{
  "num_hidden_layers": 10,
  "balance_loss": 0.00016,
  "groups_per_token": 3,
  "lr_router": 0.000974,
  "vocab_size": 8192,
  "learning_rate": 0.00118,
  "batch_tokens": [32768, 65536, 131072, 262144],
  "max_steps": 4384,
  "dataset": "wikipedia_en"
}
Below are experts of layer 3 (counted from 0) of a mixture-of-experts language model. Rows are named router (the router's row for the expert) and show model dimensions 56-111. Each number is 128 + 32 x the weight over its row's rms, rounded and kept within 0 to 255. Numbers have three digits each.
After each expert's rows: a language model's description of what the expert responds to. This comes from a sample of Wikipedia text that the model never trained on.

# expert 53
router:153109141185112084143132103171106088145146099156102118114086147106127099105151129157146141171094074161171162180119144091101116177175159142056116134147099152145209107165
Description: Mid-word syllables and diacritic letters in Slavic, Arabic, Turkic and Vietnamese names or scripts, such as (Il)ija, (Abd)ura(kov), ić, š.

# expert 27
router:132129066095160131152147163125127065181143150124183075111129112148116139082171139148120176090099112111116090129146093173122127075088125127112135138159045122109099140151
Description: Pieces following an initial capital in section headings and proper names (W-ard, F-eed, El-ton, McGraw-H-ill), and place names like Washington, York.

# expert 4
router:153184106150096166122042150088091140094131151101174121132096175111122155108096122114090164064141144127119081129115146176193140115101153079117142111190148099184105104123
Description: Opening consonant pieces of split words, especially after hyphens or articles, such as bl in blue-black, st in stained, h in hunter.

# expert 8
router:152107052062154118141168124102161130166123095092111131148119105143106169143177143150129086146141119046192123152170141065101167149157125116111114109152129095090120156165
Description: Pipe separators in "Preceded by … | office" succession boxes, plus title words like Bishop, University, Lieutenant, Doctor.

# expert 39
router:127143135101112132132101107147093150151127119065177164178169195107111078127136134148154151121067111142165153109147094237123151151072123152175164136159142162126138143088
Description: Separators and fragments in taxonomy, protein, gene and chemical-name listings, such as Pfam clan:, red-uctase, semicolons in term lists.

# expert 59
router:141098139127101156074118098136145180144199118107221128129166147110102168100106102176144095158091148132104181080147142211081151157156140065121172132046172145131143210092
Description: Colons after taxobox and infobox labels such as Kingdom and Position, and prepositions after born, described, died or estimated.

# expert 63
router:157125097143108142147086139092148041124150187104072126124057137145089175121117099148114178151143103103173080098157139121163082137143118130103128179141137125174188124161
Description: Endings after a word stem, especially -ing and -cast in Broadcast, plus -ock, -ed, -ated in media and general text.

# expert 52
router:164108144112097122157148094160140138128094179139128155110131041147123094156148105150146133148167122176168143153149168174143118152115108124105157144127072149133255171145
Description: Endings of words and foreign names, such as plural -s, -es, -ists, -ić, as in Losses, Medalists, People's, Beijing.

# expert 50
router:180116132163110093150154159163140087128110138111160075171145107123105074140164172131123095113145078156102094112134038113104139083112205124067125116130082144129111083134
Description: The piece "ra" in port-ra-it and Herre-ra, endings like -ian and -es, and military words such as Army, Brigade, Regiment.

# expert 46
router:144145106079145139125077141144080115146129087119190164142110154072072093091113122107104111092080139156111066170142100184105081113129136097133131145104146129115084162138
Description: Prefix pieces starting words, especially re-, pre-, sub-, co-, trans-, non-, as in re-license, rejoined, reunited, plus hyphens.

# expert 51
router:112126087116074069112140114173121101193103126099094106125155129097171088142115180071101188139120104113133146148134179117149171103050175136173123128106096118149087091131
Description: Words in story plot summaries about characters, such as father, secret, find, sees, and commas and and joining actions.

# expert 40
router:160177148083119148155116186174115189134191137110131119118179137115156082122088111143154124124127088116126161114137071174117166166106136113134107062136167138134148131051
Description: Latinate suffixes and terms in species and genus entries, such as -lis, -ium, -aria, et al., Genus, Binomial name.

# expert 48
router:122166101090145095132128137090110144077110138068143087099155090131115112069151142099156120119091112114186142140140125119162137165079117133125145129099150185125136115118
Description: Nouns after articles or numbers in prose about institutions, aviation and health, such as patients, students, mission, crash, campus.

# expert 44
router:139068121140098166142146079123125136127169111069129153181186124136176084140083161108145077095075082172140190151151070119142166173142165122194128094072144148154083101146
Description: First pieces of ordinary words (vers-e, lit, b-agpipes, di-ffering) and colons or closing parentheses, often in text about language or literature.

# expert 30
router:120106133110158147156127151157131066109147169051169142081085127091119138166183163182121164104156140124113137107147122171156116086127147094122118164154169100117083123125
Description: Middle pieces of words like achi-eves, anti, avi, and digits after decimal points in coordinates and statistics tables.

# expert 47
router:137109051101106112135086168088157125114136106123121108152098139156165111160209106145169170152103148125092056144075113116124096133132051119118173134108140124104103097096
Description: Middle or final pieces of names, chemical identifiers and capitalized codes, plus month names after dates, such as (McLaugh)lin, October, (red)uct(ase).

# expert 32
router:185109122198128120113171114149096137215131112156132122078166122129134113163144156146178153133113110139197113185130114140147117141091088139144154094120096161136184137131
Description: Values after infobox labels and row-starting pipes, e.g. Occupation: Politician, Actress, Synonyms, Democratic, and Party, Candidate, Family.

# expert 7
router:138099122138126164106096089163102105147167119153099125149140167124120151132141123120127205164128128062120144147168181177084116120106179118174146158112117091165069129193
Description: Speech and writing verbs and the prepositions after them in review or reception text, e.g. wrote, stated, said of, describing as.

# expert 18
router:135178107110124124151074158124135076160144104110152145137126144160140137121152107135106115114114105151158105131107008166113155147074123171138116147218108093130164186147
Description: Single capital letters and short pieces starting proper names, author names in taxonomy lists and infobox fields, such as P-aint, Pack-ard, O-PS.

# expert 42
router:112108170051068117177115134152088145126140160150149164117152123130125107099180167155138094160097155135101126137133163147141171109121142092093180128110167167111149127099
Description: Words and breaks in census and demographic paragraphs, such as population, families, housing units, age, and paragraph breaks after percentage sentences.

# expert 54
router:123086151133150110177169135147102094155151145157148121046145133181119085161150107094073110082167107182096119107099202102110152083126148119122118162106130121092115117136
Description: Table pipes and score digits in football statistics tables, words like club, side, substitute, and Chinese or Japanese characters.

# expert 14
router:131119058098144147071113158081103107127140121185073087113102157118098141162114084116114119146177135165064082166108131127174124115118129073135142096120140153163125099159
Description: Main verbs after a subject or comma, especially made, making, make, announced, gave, in sports and biography prose.

# expert 19
router:138135069094114130149127134164121126093123097060132094119114104123060126108147151195103092082093111157051128121126177174158180102129129124098106140145131114139147157081
Description: Transport and geography words such as station, route, highway, north, south, bridge, plus semicolons in route junction lists.

# expert 60
router:169100117143079117154139182137168153178152105149187109107120048141148123107138162148110145126146113168115134089170119138189120092068128127130093114137103126161170131047
Description: Closing pieces of titles and place names, such as Wel-come, Iv-ory Coast, Gal-way, Sal-ute, often in tables or lists.

# expert 6
router:170089159126082125104113170096143148071134070110135134137113207080055077107153129066134113107070085145127104121137084086137196135097155119111101109120117146145129128110
Description: First pieces of long words split mid-word, often in military, naval or historical text, such as equ-ipped, art-illery, med-ieval.

# expert 20
router:150187085115111158167154092104102118125057105154160106088118076186100108058127152120120124123128143135183159181096130101120128134087143145110135156160135129105196171167
Description: Numbers, "by" and "the" in election result tables and vote text, e.g. votes by district, 100.00%, Total votes.

# expert 12
router:171119090095070154154137111095168172170165060101142152158167087194101134119149106202117125111111110080202152138168122185096127121134072101116144194118119124115109189147
Description: Line breaks, table pipes and list dashes in tables, track listings and LaTeX, including the end in \end{align} and closing parentheses.

# expert 2
router:163125133120103125152151146127138153151151145092201136099165145141061047123134086117146081114146113119110128161155129200136135116117092162111186180150171100121187130111
Description: Word-piece continuations inside proper names and demonyms, such as Sw-iss, See-ker, Be-itar, Liber-tar-ian, Palerm-o.

# expert 17
router:135101133192111073144111169165137103175174150109116114094074107190164099153129201125142145142184114196108092088093148141090134134139130149125121109162094113120218150107
Description: Field labels and entries in sports and biography infoboxes and squad lists, such as Date (of birth), Born, Apps, Position, FW.

# expert 33
router:152168114179138081141169141130085105163168124183080097151064139156148132153135154095121104132118117158141128153155113088146100154110130091134116135147064090129117144163
Description: Verbs and cells in tennis and sports draw reports and score tables, such as compete, defeated, received a bye, medalist, table pipes.

# expert 45
router:090117116081102152094087215160106141133170068133139094104131140088180134109135057052056133098150113160128139143136133117139122116149131088153119139151095158122059131170
Description: The words and, has, have, had, and quantifiers most, some, many, several, highly, mostly after a comma or clause start.

# expert 29
router:117175167149140135143120172200130063124182182107102101160090121118116090100151187095112153186164106150152130153094150082135134129098095164126111134146128124143138143116
Description: First tokens of table header cells, section headings and paragraphs after line breaks, such as Date, Species, Position, The, On.

# expert 38
router:149115080138104089159105126080156134178179166138106139116103071115123111140145088140097145114136130106145129133122147165092142145072139113158127092173116160170229129141
Description: Middle syllables of surnames and place names after prefixes like Ke, Le, St, e.g. Ke-arn-y, Kl-ond-yke; also given names Thomas, Peter.

# expert 26
router:156162119165080094161139160103131147172202097099111139096116130114108124098155200114104127081156158133146147158088112096115106130076137110155097149161120119100139136213
Description: Mid-word pieces of French and other foreign place names and words, e.g. Pér-onne, dér-ange-use, plus "Area" headings and sentence-initial "the".

# expert 62
router:135194106218109144127110190084101102113186089155125173118098147078149146140159144122091148185101099151140114149093089067113141095098132070117129104168107087149184170122
Description: Initial letters of Nordic and Central European names (Å-sland, Å-rsjö), country codes, and prepositions in sports results tables.

# expert 3
router:142120115071094143148083141094150181092090151163135118132125121115129153065108121156054116121103151094153105155162102131137185101098065084157081099183058128119137099174
Description: Line breaks between rows of venue or result tables, plus name and place tokens like Center, Jones, St. Louis, Mc.

# expert 34
router:140143121120147148125139177141105148130127093110105142128119171111152121092132088168090138107128112064144149156159150142186136103132142108105067163139192070090109172112
Description: Nouns for built objects, machines and systems in technical descriptions, such as tower, engine, unit, building, guitar, computer, design.

# expert 9
router:176130106131145119174145173161111086147151132099132119110164122115102112068130129144073140120132114135125117163147083165145127055100099092150137112199077116133126151158
Description: Middle or final pieces of personal and place names after a first fragment, such as McC-oy, Col-in, Alepp-o, Faircl-ough.